Weights of a small mixture-of-experts language model, trained from scratch on English Wikipedia: a variant of Muon for the experts.
Below are experts of layer 2 (counted from 0) of a mixture-of-experts language model. Rows are named router (the router's row for the expert), gate (a neuron's input weights, with its number), up (a neuron's input weights, with its number) and show model dimensions 0-223. Each number is 128 + 24 x the weight over its row's rms, rounded and kept within 0 to 255. Numbers have three digits each.
Before each expert's rows: a language model's description of what the expert responds to. This comes from a sample of Wikipedia text that the model never trained on.

# expert 32
It responds to: Syllables after F/R/E. Second syllable pieces after an opening capital like F, R, E, C, M: F-ol-kspartei, E-val-uation, C-ov-entry, M-its-ubishi; also ev, Rev, Mer.
router:155146200101170143108126122100144139127123113164149130106166110122146136123125096128129119141091147126145135110137142115128130110123177111076143144097111114095161097144098136144112118140070136129106125095117136085128136138112138079124159131114157147138102137122146143117089096111117122140142174137127221134153113113126123112156117141124116171134172112145103140144135145173150082129133110193166111107139102144164126169111100127146156105154147103104130126108127135171063144116127169100130142151088103124133090129138169075139109127150143161133087127083120144132156113105099123134150121131081144133107137106140111106119137103131116156121128140125124106124193139135152099127118
gate0:165107113118123190134075105137138160151138127136139105131094121123174180139123092120122109192126118146153106119133119128124133102161139135124165141142128165178123069106142156144082089133118126076113126105109052071125121092121148101126182124118120062087070129108118129126151117130144121122102132118154154184100129104128177092094099122097124143130139125144127076123129128138148107149129110138124162126120128150146184129128124167129124128142097122163108120151133119126132125131118088125103131110130123138131138117149146129152128155108148124096131129145088094134127145118132132128116145121099129128128121116149102115127130173086105146123123134142089058146130149124129128132075
up0:136132128126106134127130179164165127101092133126141180123187132159060113099140144144113148105123082075129136136128120127142129136137099117133134110136124128126118135129106122109155139101156129127221114162140152142126142136170118132172083149148123171126134126128093118110157101117118139152146136132134106095136140140087136148183127078149128047145099116091127167124138126131126126138139115128132168125138144122169087168127158098086111129120142124107147117117168157116123129129113182090161159125165114106123141128106126118130109135126109132148117103124127146123128114129153127129129038174140130127087112131148137124130119113177128136169117142120151149148104123127124086132167
gate1:137137151115124139106131142128170118135096121148135131122111112120136172129083167136113098138065127140177117136160151088121157126134126121086121201130128126128122111128131144181124106117124141128085135118132128122121114107128060102107124137157130143086127128121104129101128138132137133115126157182131133145182130122100110141158131122130090118213157108129127118168131166129121114150126094155123135057150131130117107120203125119128189117139126143132168118105110097150147113128102122126124063122120112146157080168094124117120148106144163166129105118171124089142129144126142138166097141141109136206103124117134144111129135095130130159111128128134110106143132111133124129110128
up1:164155160125109102076142136130149088131121120135143137140138118167126133079165138158177117129141128107119121137158197130135086100123064131129137116127130158121134149123115092141110147117124136128136112128132124135129117129110127082098154137119126126137128099161135124102131171134157129123106139113153123118131129125091124162127145125173127127143117109172047133130129149139117128128165117122119100135158130142102151112090107123130167160129177126090127138068113111127152148150105131077155146137118142108154140150143121103141050083106122173122136140144127164110134166167161167137057187142127135108115115128109132143184131134130151134121101120107135163156164168121148123150133
gate2:129139152116153129073150126115114163125141097119129131135130111173153135124129103146143168118148124142171135128131106122126131128140134125128122106133085096129142099175094108093098124125130125124133136096109121079128128095147132137156131114170106144132133121136130121105109167079131092113113152141140127139151155115108129119146125124128137182071134122120125130073142130133148096090125090146142128114135114128129195166070103104103132095133152125137083128170132098160128125144128141107130120127082146117126113131127161123083113164123133129118110136099122132036114126103139126219109123131115128118132136122086145152126128093122132134186134030138095131128148132121083130128130
up2:130143132121135128101192128106139151116145126164108122125148093175186125116117122162141132138186129133172127124136106107106159079128130131120125121126107115107138102154121133124134128115128117126111202123121118058129127109129120131128135131162117149115158122130132151135108176117121148129085120170154117135131141119122128123178088123088107188112163128149136073093145117109162097122126125124128120115111113127132187140103126114120151076190150133127088107154129081141130128133129123090150116117100173105118124163129203105084126158122126131131106123123126125095129097119155123218110128129108110113127128113128103156129127099129119128185120104139119090136131126127113089135134
gate3:116129130135105107143084137106150145117111135116133152122142091094128140143102093116168144125122135044131137127116171132152102092132075133100106081136133128117166133167080129126128129092116135127113141111124167101121163138067029112130145137131136128126128096102126157131129148128153125170104117157130124131119126120115126089109138127088103095115144119130116126132068148140115132107157129138102069122121133124133123160167132120155140130130086112131124154147112136141101128125105126129112153122098070108127079133145099095152182130172137146116116130152154167140128128110118102113138134110179169131120114139156054152143119107110117149113111137129108111141068128138140127136097
up3:091139166117121116146126108118133130107136091125118132130131130110130116140137109136181153149115128093127117095109125136120114092125109149120119092118142131082173125136112116135117124104102125163088144108114148126076155176098095102164137128111117122156157099017136151128153115140128102148101104182124140124122162129086133116131159143116116056110139129140110146128053128117122130084194131089104088125135120163136110156193158132129151135128127115130139129130092147125111155128061103131126133114118099118130065133114091095132125124126125130141130143134126133128131120103102132143139155100164162162115096139148089151160137122122128103132127137136159108150104136143146124122091
gate4:161131149107136127126216091139191137091128118087125127102132146160125137153143118142123132130126114102132142159130127140148125125117127125043126100130133143088130107109120151149125135129137121127128124129123109127116159116135149125132137097117128150134133108124143124168126065155150097137093156124087179146130129147172079100145138140110160156116121152129129126123112121160184115093126123141148114127139140094128115168113092142074143127137100115137105130125115151129121159144133168094128161146138125119194111135115129120125121126179157127128107155145143130100162127123130128118052106142023160137087128170157132144092153129131128152180133125128135152132118132134123113149120
up4:110151121126163104127132136191118164127153128122132149105095128125130146087105115130175146124161114116169128138162116125119128163159133117138181142146113159125123128111139139126129127164084125125090108131129096131153101098129119157092131122094147128162137169062127135099115133162128154110150145103158121129156157140128121146128083133122115108131142118126151175141120118124170159168116129107131141110142081088118160135135128135157113105140153131128131130141129106098124140123127087124107121140143190125142077124173153131120128122091125141124125123183072109128122126129140129090130132128086183118150130125088149082134062126123125169114096182082129165127123104156064090111104
gate5:145127131089127128106093158137121117142176123129114134124129123148137149129120131123120127125127119116106150149146115043149088135138164101064133129137110128131109048130130184125130200099055127141130128140130144131149148128123132104108120134149149136126157155130126121148127127135110077122130132112083141110155130131099132146110143122134081138128177130106104169136122119136115114166087121163084150125129139134130147152125135133163105128118066126126090137187150142131107146144130144057134133162181116115139142128104134110147157134183175097110154125108137098130125129166135129121128180117103101154106130130117113082117135127100140130089177147101134110167136148135128125129107
up5:177130126110114190127130128127118139158129130129124127129133154168077166122127107118168138113129146110129114106124104015121120136167128093088120132129107135141111077137137187126103140112090094154096144132143127129156138119115128112138124144128154143114117134107106130187128124129138101120118130146128200127190128124127116121092109114134062143132156135126122128131129142129123129150133132159084118133114128088093125130131117129146118103116046129139089130158127183119130150111127142071126133135160126105122120133129142075133154128145183123124140140092133127068128133179149101131131130116119112123130167135123128120135170106121128158126136148077114096136165114131147122127141
gate6:128128127141123126091118139151133185119130125147141108131115136182145134136147126129126105095159145111174148109085114127126150129131158124126126159079137113125135083131100179123127101135106134106125142104121122084126132141093112108089153123095144135127113129119105134136090056131136127085165132123118174129132092106112128129160147149125141161131172104128128135109116151205160177145116128140124151066180142155133119110178128095109167134144177090129129164083088126176124154124097135123121116126124057137107139124129127123124151117134128151135123102114112200129155115135124107161072130121128121129126112105153132098121101129091109093128141116127130128156163111159129150102103
up6:138155154161127102106089177109135149128120110171179128107161121146116114091126125156108116125173124141138131131116099132137156165137112121196164107078136112102149129123154128142159102177128124133143131118152123081159128159107091125126211119141128095160131171127127151126053111130130132124112131129179197117144123098146120153158145126141148157110150113128117163088124088145126125172142112150132142133114100143159129104169129076106157122127171097166132129082119145174113128156117149168108108152108085161114133150131129129107136118125138127114113137113085156120118118153153158127068130133083132150127129143155104128125121128121131116126128120149159137134126125156129109114131
gate7:128198115124118107127112120128173126128111132130133118123128159184128078129160081126123138130133141132145140085136141089128120125117149123123136129126139125122141082161105129112106125089131148141130112149118122112136123201128158113128123119107135149127129121128108115066115112118129131135136123152156133072132110109140118096118126154126125126123128098104105134105133183177147076091113102122107110129139138141123149126171068126157145107165088108129083127107119165131129135158123128142111160106150116135138119089202149129134128123115137163090127144098149149106141128113139108136154117132140200122107101129128114129137131081095146116041043098134151134138141127166127136160148
up7:126140130152126110109074090110148128109117124099129125098149132127153130117176133102153107148102118105166168112113148123099107129136123095221132128105125120148159104155140133087121071076129135130139141107172134113127122143108124137112119140127105129133114136105110162117121100120151089127126121128127159129091151133126172171133110152058126122098127076165107137131126128084087138129106160109088082150132142138147150129146102118153141143161108150067144128096128129130109128127134139146094128129115118130137127100155152105152111128122139155092153134118153129090104128075134124133084126131110121132120146134133205146175129129133133149120088108146173132085144184176133138104145
gate8:119112129102127119134077078148130142126127145123129156143128131104132123143129132113171140128071139186122141146146125114114114127137136129127162070110116107133136127095114133130133124163132150112129132120104109129125137089129153132099161108104134140206136086128143135153131125099152120134114093153131135124100181126113126123132105128127121195129142097128073131100132132135117074130113169133125089114125133103182151135121134162159132121130107173123128148116132126144074100122113131152108133128108150111093092132127129109167190130126133122108113126127163143167101127131147127178181129154133139128118124123117127131130118109043132127137134142183093028132146129150122175114127
up8:136140127171113120108155165161130098131162122136083133108104109112131147125132131124089126097149110118087136129120124088145087087121128133119173114127150120073134142121133131148132143128148107183145136128185181149146134101128124069133130131130150149126112100120141106112122148124076121134131128128104107093096137137108137120152139130125127128128104118113091141103140080124125128059155129131125122129114123129127157152121200138122127126146118126075156100139152162159122149124129181119098125133125059129169123101126120119138127132126147140185150177166095092124129114153122078140123087092121184140107130145130168116153114084151143129122119169130125151121090151108071100116155
gate9:142132135106153156133122128123132126069182124079176129127129090129154113128146128089121128148130107097142120188132141125109114107121133124118129159131129162117132122163139140128123146063101099089133063139143128083098171146146101115123129098133128129117117119136119140128141088140168144126161134113134144097147108094099144111124120131116128108128133154136127136139112143128149138178146117147131128134154060183095158157087091124132105121126103107127082143195119124129127127127172149129138130157127137142134113105115138133102190128163070110126133124127129146068130213169135136128137100117141156137109119107114109097172125133121129090139142130128138128124126166196145125133131
up9:153165161105146134115143112123131129070158128071153129128124091110138128125117108113148140134138136128132150134130112129108148074135128119116148130130145121111136120138157162131114133092125088107139100128128145066128159118139084108103123121150132128122113132131071127157145096136117153094158168105152128128170121080129125128131123147100130127128126146169143130155123132168169134141158114187123102119123097135095131205128128120116112101129129148127082113213128131142126170128126145124182121143128133125129097055133136114085132146130125129131139111161103121093162141145141142145169125147155163117074115140076105070131122127125053089134127132126126129151124118128110087131129

# expert 63
It responds to: Capital letter acronyms. Single capital letters in acronyms, codes and abbreviations after another capital, such as BWL, BK Häcken, BWV, R&B, SP.
router:122168170131164108129086121083124171138176102120154154141118112115119148120153154158119136114125159111153083145142124141140167119116170117117135132095120138109119100141106126119135104132083124093123097108122140122120121112128103117163139105130110150115131121105181179133105133104134125142133143066135177124139114108171104094153078116108120138131204123115100108133116160153141118139119122169168123146175151157134148148130119192119131079170163133149143127119146115157106145123124131141116127130107136131111086163139134080138133140134105135118101130125102086097162133107114136125148107136105184191101177130154116105141099109099137129113135083088146108148161115116135098130122
gate2:126171119087128130128082124127119148122178184124093187103124108115134070099207144135120094112125131140091122158148134167130149123090102116129128102147127109135136127114125124130136153134142124128123148086135123119128130146130127140130134131051081128071167119112124137126164155125141136126165184080125145120126128120156108129132098145172121152133125069111129137129136160127149154130114126146126126123127116134114147105132119129129092127128131147167126127158101111121125126105129094138112144116178140135100121129100125150148143143125123124120126146154112125120135122142112149126151090117138128179128129132120133126085099121102140129112138104128255092130129114162156128164106
up2:132169126106130124107110122125171161128128154150128155132128142143131103135142090134079065128139119132085093196113140137105136068103137102119129128127110143124125144086116128127117161143128132138129098029080161140123150116129129113131135091130114132047134107129140168133117139125102118132130130127133158109137135184150151188111107127136147132132122097092097139139134127124154138160141125127137109158128111130160126128136086129127117114142121144122133114127129087061119136144130146160131124106139154098114136157119149125145111130101171104089128131100144140132113127129128138112127129087164179144077151124143156119166113127109128127131095089123202142120146160179127130140083
gate3:141164149121165080154109113163184139168146135128135122123137077123129119134127136125098144116117136111073121162126153129111125087130171132095131113125146111149161127127134124133109114113121123090122115128131153081149090119129060129143156134137112148128162188161131132118102130112137144135126073079124166130148165129143117129152115129157150127128192110135133186092118152161126123145144148159174120178158149129125123140104130185116120068134205126088120076138122129129120129155113111139097135122135094125138127140135163101113130117113111140163101128096137116134147127116117147141132139132111118155111146107211136155142131086111117104125103111115110156114080131136126138133130
up3:122178145139162114208101130127146141139167133142148142126086115128128123125108124131161182099126129118103129127114129125156127097127131130105117158125109130161130100126107135157104104122053152127114121092158144106136085138123110121134135137119117139117184187133126149128086107123147178140108115087128133106129127142141115099137113124151123141079186140182133136108120193143134129152125138154172147123177135139163119136126108175127122104153179097105095126109094098155129151158138112110154131144134099088132128139122144099169125148117124135142087127127131075121128161117093128132128187126119117136122169131153153127188147078105138143123084133126099131131128101113127142117142
gate4:130139167122128161159147132119158116137132121136126138083168168125162129123155093141116124146128128146147125110116131120133127123114110130135114143133128132067124122133074116129152128154165128143122126170147139132148128130144119126131160139129127109095128118124137073077144147121130119069123080134126199163131165151140098119109115063108107083163115147135143111144123130091088122126128163134132083140127110140135128148191184113125119140130102105072204099125138133148135110129185138124117131146126139127145122196117134129123161130135196155129103125115112150095155130118120113167103106151125131129114150127166118068154117133116123209136128124156133123123121129106122149126130
up4:128095178099130118137148136125143128128160125150095183106221128147135176097137095127128124130146095163195096123134112119136101121102099128193125145164164127062101116131114153084113124147122123114118108157127148126136118121123057139106135114126160135117121118124160125127128165100127133128099126127134139149149130137128127142139114121080132132108128112125130128109122167114089140143154143127110113133146146123145125158126126147120126153120153119131161106151134143126129142104128139155150100156097159084123143156125134129138126113136134120129128132185125136076126120128139126163132106133133128073163191128129136098210123088085171168074129091115131126120172095127115130140129
gate5:128132163114131125150131122110142127129128126062108165128133109155129080108111136149130108127095148132131147133130137148147134131126132126147117162126194132165142125112164109131089143095109128092102062151070160110130123142125153179123145128156126108081122095151132150183137122062157143137124191105150139136156129102138165158128069099153147147131107130127116147126132127075142132106140114147166123148165097173138126101126152125128167113182100130137108152153134128136141140152134154153128135125132130124112087127126132151131157080133130147154113109131136128104145162130127137171119122135100158145114115149136155110188136121129131141139125126068216130134159119143126131126092
up5:166118156128126141158109082108130128121119140072129176127126127133137126118129137148155129147130128151111107114128122125169130138132129114135137126130184149150149133128135125158124153111127122074100098133116136122095092134140146174123141109126139070101127104136139144144123123104165133157121143090141150189128143134132143125119128146125147141112140127128044143083130132088125159123129121148129131161157148167126123113138143196132196119154123115145129121150123118137159131097125140205127135117130132142128109136125135138145158126146137113125093130147091129091132186126132133158166086193112199127115112157135126104163137087130130140134151130093209120139145134137128082131085
gate6:103140123125126148142122152125148179132208137128100112141125094142100134144162155136123143122153132129120157148153102124161134116095144144165133174095125137147126080148118163149101105126083131130128063143105136120164123147149130116144139098100123153099152174105127177179094074166125135129130100113151203124124120082147142103142137137126135121110135115132149151162115150126147062095132150124127117125131117159128127114128127123135125109115157129158145115130127128109132137148186126162124152129104139104127097130099123103134154147129146165126129103130155125149144147135124112123128173088117137179114174076128122166139140137121056131163087146124159141142127120147096077142153
up6:076133126099129126167114167091125155147188129125077127164126132125129138126139154165163146122116122121123119173183109136123153146125122160128115120119122136184142103127125114154128145124128140139120100099118127150160114112134136115139124121128135132145138122121141135110066118148098129133129174119105120125125020131167174130135133144127124118120092129155123108150064122144122113098121077128137159126098158134194128164132133112123129121150128149139135137122104062135132151180133126104156166130170113078123126134090073085151126126066086126142107113118127087127128135144127133116128134133129132174134110136139142099154119132160134132148085121151125128164102150135122113161154
gate7:133153130139135143122097123095121103118110054172088124077123137130122129168125102117147087081058170136172116181135106139125142119138156130122129165131114136130124105138131123128162173114111097161130102102104121103117114113139105153129133138103150128108106109154138121136118205123191126165121171134126186132157073126126120128173129125103122147144166123118129143159175150103180116168120126177136133120118156092137133120078090146123118138073112064141151157172124147107131126128155097120132122155114121147062136128130126143140127104117132120123127162102095126120139150145131121098118143116152165120125127104106122113147106127127137134124135121089120145111131151128130127117134
up7:130126153180127179147091123073136131103124102135086130145119119118122134130135127128120130094071217113178135165133088134099153123125170131137132164125058121136108058131130168176181120123136092160157131111110123147111167123128130137154136127129128126108149098124132131164118124121173122179147188119141138129137052120114101162136105131128121132122128108121150123139162129133193129149099101161166122126157140129155137126103106128149098145107131111116178142152103150125127132151174130155129135140108153135106168117126139135119125120123141117088115175118126084145135127175086132087126139128134178124121101142137129144125122127134144129133111111119129110121129135103119124117119
gate8:132174122156141118105128130157128128085135118125143130141081113127139126111164128192138120127127186132155128135140102097127138109094114166119118104126129129161142129130128129113111130104128174185132089130149148123142125174144127113139150120088094090131132142138125121090115135145136101130123121142089174104094117092120135135115144141131187154129128096141105131114110113132138112161096108137093130140144129128116131114128062183134108148132133084102123137115162114140138095132140149077131188120156098115155115131145119050126129090098132163074152041077095118164142164124098114146093132120129127143145129108144130105117125121154127124109137125128120101121117168125128132072157
up8:140159128130098134110119115141127184100123104111165130149130125129096134131172121167129119147132154089125141125130099110094145111089095172128134083083135128146160127127087148127119100106096128154128114151121151151108128163185093114136125131081121104133100126172133087078134131099143122157111143122085129089093116086126150102108112139127115163106118120122097136135093119129138133139078120097106124083140121097139130109129092142166141135150129089093162142145150117132132129057130156097137144112150119097132107094145119074103150128095121130137140101106124134135125190103080094159078056128142128152149123113146141121126088128167128132140170138130158131117125153140137148119152
gate9:097129130110142186121049122114172135124122106124139109070140115141141100131134194132137139127125129136124104138124142146122141128097071114176153116102139101080103071123104129122094130120131142126147150128106114122131142125127129121118130153125111121131097113107129132124111121143105128158089130133119178118154113089124093144158070125126163160143127146137146135118138131119152088129140134138132113131130121125180051114122135121124131132127136101132134190070124120118101107124130151140128190132101120086100134123121130131142141129128119188175149152107122127127117168136074123160115090109134217129124128133140145147164126053124139127128133134136125111160170126134131120126128
up9:153142172108153157129088125108134131126111080132129087139180134128159112108127177150128116143125110171128110186181119132149132148115092120125175103126124135124066130093131106088129157132112112134125134128112096102100084078163132134097165161128120100123109151135118114119131128142124125140132119144067131107161126095137118133148120130110127130143105136133147129120161099149142086138161129141132116120091111093174094118106143087146128138129147116138155109070134094117145113112134129125119156127157026122128098100125126128123148132112126170135172127128128128132135165098075175157104104135128182157127128115131131111137147125175128126132172103131076141161117139123108130143111
gate10:101199134084123115139102087124126140180126164206135094129188121157166131118165084160129118139131113143113125134127069114148117120158128161130120148078092148132136116123127116136103106123138144132125114123180144110078118147127166131136116103123084128126159140147142139128126136149143101133107125051103082127109110129119131114116128123136083124096112087120069164157140156133158128085126080133144128132139126118118159169130120134138127118103133126099176125135124133172122118140107121144131141152144152177133108149136147120115089128146126127124169168128122105144140138152144129114129134129126136137095118150115101125127111125160187124115119144157144057134133128127129115193129
up10:109129131133127112143129129116170161123160115126137114150113127100113118093135038143128128151173165172133134076106140125074095122139153123117127133129109133056136130136098136124103078126149111178113138139131111099097123113127111146128148112140125129172174137096149143094121071130093122121151128127059159128131152165168158126162113112137147148128124130128146092106113116146133136119127092134149107152128157119128128130148129136097140122127134127120177109150154144143112174130131118126149123111153135175166124178134131122134077219124142111101126159121098151127134101128133136112160126126123094119108174119174087118115121120118166126131129128181126134158153114109121133089130
gate11:131105088151124101106149092114097091116133109041181127166148072175129166121179164215128112127128105150137106128138108123132176131115125137154119119120129126114126128136130102130129124114111129115103135118126131171073078136140149131149130103150133134110129110148141132114142166128127104098118128103142135130153127122133107077140101130118132114112125165149103114116177134135122158116108099088099130112159124136116126142166127126131147101138130156125105128134134128152128114132067074107109125179122127076114160150168134062094133092122109124139138156112130105123142125128122153135124108127089132165166122134161096125151121162122150164124162128104129136148132054123156132134125
up11:105129137129101149125120065125152123125124175163128189129127132120125184163138127126132098159129118127125118091137135100130129077105120115152127165088146104128133130130083104140122153132138104210132154145102132076123132149125143136143109114156123061056113122102113113066136152113129141173123193168127096138123115143097136118127123154141165131084117147095079134141133127127150154140113093130092128128116116119130091139129118124135139134185119118129111146159136136159118126118122128148127140145117194121124129136128061093148166130126128133184096168132107136130121136096132127131113093149088122130129144144124127118127128067123141131121120141114152128092117130164111146131100

# expert 41
It responds to: Institution name words. Words in names of universities, schools and national bodies, such as University, College, National Guard, Golden State Warriors.
router:121172140141147101104109145111128134107139060096134144107156102112115169099147115155133109125126122121167130108161129121139161120104143098116166127103150155118149150152150117105083164097123104109138110142158162144144140111141136112131144118110150155126092128132129152098090133124128100140139146097133148143145124123167101087176105169129131134159128120124111129149111108135144127147133127138146119125154110157156175127125089210142106097121138159182137138129163125189058134115148136099089147145124144077127146133165144093116127134135114164105126124117116146092134130115134118122140094154077131148124149146098121092098089115133159156144139076105141089156122150131139068171132
gate0:123128113156146151127183144124188126127103097125124136152211185131129124127181161127110128098127126109136100105143131119163130131128121121130097131121114133109131128192109105146133119127155098152118107197178140171124107134133120154130121122102139129139079120148168108124163137083172116143151125127158147123139105144144118095128143141118124104130138128119149160187130131126095146159132084148103121133139101145129135132082130170131100100140134071140125118130120174153093128141155150116133126174118119110058150135122109129122135097150125148139124096131136162134126076123116150127133107169118133111111112170111148145101137101128148128179128172107115091098122126105113095084128
up0:130127102198128165150152135124132121113130125093146139135173147162136111134138151161112083130124108130131080130128137144156151125101128123133130121129122128121135114144113131148118116113071125172137124128127187144122097174142111134143118200095093156171131127124120113120138113127132123142135107127127162157149121172178125129138139125137172151130150121116162148171116149128142124173135130098095127100152107146134130160128108181180133133129125090089130127130134117152087126167125146125100119177122128155078134132125154127121075113140124131157089105122127126128064091123125136111147124133137056095069143151057149135089124099126144118159128179105121103123128130125108104132144
gate1:170141118120128120125129210115156104129112128061133165111187145160136178101140129165131146123118124117160089108128117127154087118110114108100164129126091130120125153156107084080116144118124138127150155178125164105125131104088153124131140146122207160115068124200109127106146126118121124128150125104140137167107134124123164124160122136130127160152103154120133142111095126129122132086163142129125111128145118162134131080091137135099133150138140163128156139128129126135116149064135088156104101100121133136124112077128128149128128151163128150128148083130104100146132109098150130127101130143126136157095128149092136128097119104124138117132150130132116111152128157093074169128134
up1:135139096145138131150128155135188100115085136094135172130141148141114157083130107128128122111112132113134102126144127134116122091135106094140189120129126140118110156138153110086090116120110140116126161127128133088113131105095132091116180133149245172088129135124111149118140120119144125138137129108152150166111132103129118083164128131132148149123128128129158125120117149143117143110139129110103107139128130154135124065116104151131127158113164187145127132148100120169110138129150109171090078121123138122120130128104129129129124149173143128134185087106117103179109124154175139116083107114119111128105142153120139130104110081114130128127140127097136129139130153080063093096133
gate2:105125128135168136141198116128121111129125124158169113119196109125111160094129082164148128136175125128094132105127088144163142155120140103144112148130129169093195115121127132157125095130135137124132175131163097147115124135123121159143105131101130156102152106142149076122124109138113124129116120130132126131096143120171134175127184126105129124108106128107121167123085111130126135190135095132127159129127097099138117123114106155152106100139143142172117160047128140116101153150124122108126148111143129166148120161122128135154128157089153133158050090135112113129128171146116103114132143176120120169129130143167085121149106083090125140149105119140132142136127132122130103130121
up2:024138145146127118141168141117166160098112138160098133137183078118093132130117138175146148115178124173127133093134116128130145154110135128130114085127124125122133081129129108125158102123131114151131141144159113080126137123125111151186133126138156176128122128176120120131131115147115171128096097124119094126136140169202129130155153108084132133126129129102131130069169130126175148175122099115136146136146096103137139131131090156142093136165133127116103103130144139133141147164149141127154136117166132139135155134137103129168135128127148128130075122126116156075128153154122122099144094163123171147118126184129096084120097099153123125137141106127129119143113128123133152120118
gate3:137119161118164126104153132157100158131157112069120127128114132112147125115129127133116173129167132117125133140125165120166171127133157129104172143099104107133130114119103133110127133145170128203161143125172175095111129128181128133126126104096135180122135121114108088147112086083128129141127148120123107114119128132132159119133130133142128100169111152116139152144162123122137137150131119097121093161148066135119130153196070136133125122164119133088153149127139091134101128145137141138120104132139106131081148118165180126148129171115103136128175085125130184140146172124142127125166185122122128142114108126076126098112100125109117124160073181121109125132126139127130098115105
up3:120146129134184128129127127144119128146136096100122123152156134114140137131169124125165116077128134116137102094123133125142157118157178131056148129122125117124201138116126151121111129132137124163129150141142152114156121141143108124173096118079132140117123097107092115099124100124133116126133121125127185128047105140128123104119159127141126128138129142138129157143147093102126143146115116076094084155176062164104128151146127149151141122124132127111142128113130142159093150134145119119122140125156113125079167108130187129127158135120076138143131095125117152112131183123125116154130129134086123137078116128116160122130085063130156135175102111127131139115119137137137049162114
gate4:120116088128126103100132143072130161137183142070103100124142128145132154129112149165138149114113103101191114155110150168128150075119139121135137134120128118128167126138142160147127186154125140126142116128129140129122177126103131134151155128129148110083095131125115185112147109135139105126160128126131137122050131129131112106139105078102129120116149121135166142138076111107155090132070112135127148112164128129128137145132124129155103115134127176123133115162128137136097170125142136116144128163145131120103167145146091145132145120134107147112139188127088128064104155154151050099131137121141132125143132218134142122154110127119130126135118131083155136125137126141132126159104
up4:139151118101083119149128122059168150149161104109075112094116117148090124085124142135164120093115126105146087131155176122124141116070129098122130135139144208090151136150148161122090156106128122118152093146146143125116157143116143088146169117158148135141146126115124127104125125164092127143163137123127171120115145146132144124163123075147140130140129108127175135132094121120158117128079107140143121114129104142134140163129108149129132128104136155161092129113128138146123134126151144098133147150122122099079156132142103148134115111148093140155129142131087140101121101130141089118170083105090131130145132222115157117131130096126172132141146172130107147130137147116119078148121
gate5:127141151139157120121129112177127109118128093132138145136122115113134162103116119180139133128105115072129089136158137127134165129130078133179127117087138184145120164152119114124106136108120089133075144070131135159160117144111137123127118132104132102124140155126126132125120146128125129160147114160159119143111128121095125108114131158152096124168139122131104130128130125157114152144164126198125154145140105122150130118067071217138107095139126162145108167079129142131092123139132148112127147119108149138101166112156133128127134111078104180155129128096176161127137157130137127104120103149074123143134144138145088063114138152108132119155149120132140137137110119161120127182144
up5:127111143138128145168123145094124127137098136127132124144141122151132108147120140073117134129134163184106114121115129117120121126129135115108141117166121069122129095114130129129186110185121128136151118137117103093083138118136102076145127137122091167146105120111130108163122141135140134128126139128119194106122136125142119130132129084083160124114106107103191112127172128122126094114078110111113126095118127129098129130129195058124130117129129102109161079132097111126153148125117143123134126135155128073146076144126105121176135136142103130113128088153112087126119120130123128140126146126173154086085131106122202166180098109146115192131113084117126160131125121116140127128144
gate6:132119090142147118154143127035132129128153112131044119156134114126095117097116126161132119096146137144138162138138133126130156093128120136135110127125107149161092110118103124115123127158091101116169109138148153087157168163130140146118150087156116128134106186080140129117089108128126133178110134117111146134131076128149131135137057197126123084129127128134124165125094131123168126113129123102063074121098122106083105138136117128131127168129112136142147144154121146147155105132201138128115132105105162115103147109130137126118130122142104119135138146130109165130123124107125123081139097132129126121114085144117125092106133077163135132129177116117094123130107111142135108125130
up6:126100112181139158105131126130132128126138126130117114149122121128132113137141179117089154131130140128144098129136114126143173120125157117193141145119126129118108098152127157145115123137130138127125112140188196157134123127110124164124151115152124121109084126214130132116151140107147122126109121098126103122116103107155137121165063116076122120140132132069107111135151120117132119122167085128123128135125126086148126128099138176144123150200067115131125088138101126128136197127132135101129114145141131119092146191097122132111093132125138126140128118102128121102141163099129087125141063121124103152171138128105103129130128114163134116126164116105120146170131119058124167128125
gate7:132105187085144137149125138124107101137135102127136087104138111107128126117119133123124127108130122091147160120112130128126180140130128128122114102120144151156129116142100166113121126020140113156131113131097148162115154149134133184138120102116138121126111117135130110122138128124095136129152155129126133180122131088153127199130168135138131131120137117111122130131194131121128152133128118124118110133131196141131152121141131153069124115096136175135138129131123121101095103104151120133152114145130117137107114137116151114114149095127134166136164155128125125117131111123128079102192125113148110207116125149126080101119123128138166066144101127177181119148128093129117110060119
up7:116091132140150114115138136124156123186129128121160117162132158071129173108132127116093142098159126163176125104137129096137111117119117128092095120136125132131122129190099173136126142111183119148146136127126136128149146128098123118111076102069170150162131128139150107116146140117124131132147123114098142184123089074126101148195136134106064122169153141103106108128127128148099127144134106135075123117132152137103159119142133147153162164138107155128131073151123117130070116104141129085121130143125135127105111093166119123102128130151101105126130105131120124109146125160107127163138089185125122170168127140136089103124152136133169134128133077127130114126128078125103138098127
gate8:102150129132108099130105137119124151160181125109128125150139129144104130130164169137131123156132130094134115128134114094133111145118129184149118110101125102092158133159169116143110127120143134094163129159138122152136133123124121139126113106170136146092122155022128122105191123117156127116114126112088112123120074129153111125148095118152166093133131090127199136130075116132128132124172110107121128136128141156125136175122127177144124097143120116153129126133149150162145113164131133158148121138160120099081120169139139133140140149159144089081118152119121130120126101128142145130127109132087130135133103144189161132120087135069130081109166132125153100123143109101154082139095
up8:133124106141100123118082159107117128127129133123165130131163123135129135135136155126134127126102124107136069066158120120149141131126110151117098084118130125111088130127139117181161128126211139129143133163133122115132129098092153133139138135157123147148122175126121134116155123108124128148134108131108123126133126130194119121130095109139133104149109087125150117075078058109129131128119134135140140114115145109126121128085120129111137072144140127156093083116153167140146100121120155078156122099160136082126097120123093109159116149157142124128120187103163095119105120140115138134131081097113146127136113139140126092096063151122175106143142124136112089133137128056147099135080
gate9:128139121133142117120147126123144091127157129089115181142111146135091133166144129173137175147125131110138125149116116131148127119157125142130173097101143123128143140241140135104115141138122103125167116116099099148108137129129125124133130103102132117125146165162124135117090085103128145169156079136149123100149132143147127102124125126131125131121127129113119128125129127113205033147121133138110136128102116145077133175106120123125134130107134165139112128127178150169094122108134101102120121153120146153128103128128152132112149134145135096126095130133117100115135149159139107137164126089123123122191147128078094097123096138159131137145112113128145113144219128122102122095086
up9:130137129129117115130136126128078104136129135086135120131136122123128100099146172068126134178124126118127121107133086126130130126131148088116108140037143105099115131162105157017164120110122106128121118151122126124095168130165108170133122167075106126130092153133133151131126091127153105121181057141127137102135147128119095142104128127149126129130088123106141131149115126106144125128138116131097148094114118122104134173091130123156132129122127134134127125142194149113132136117131126109102139117132128090146133118135109131127136126153121097135087095129123102126115120128125099129148101084138129098164129119115127132137130099126046158125129103111156123134135129118137032146114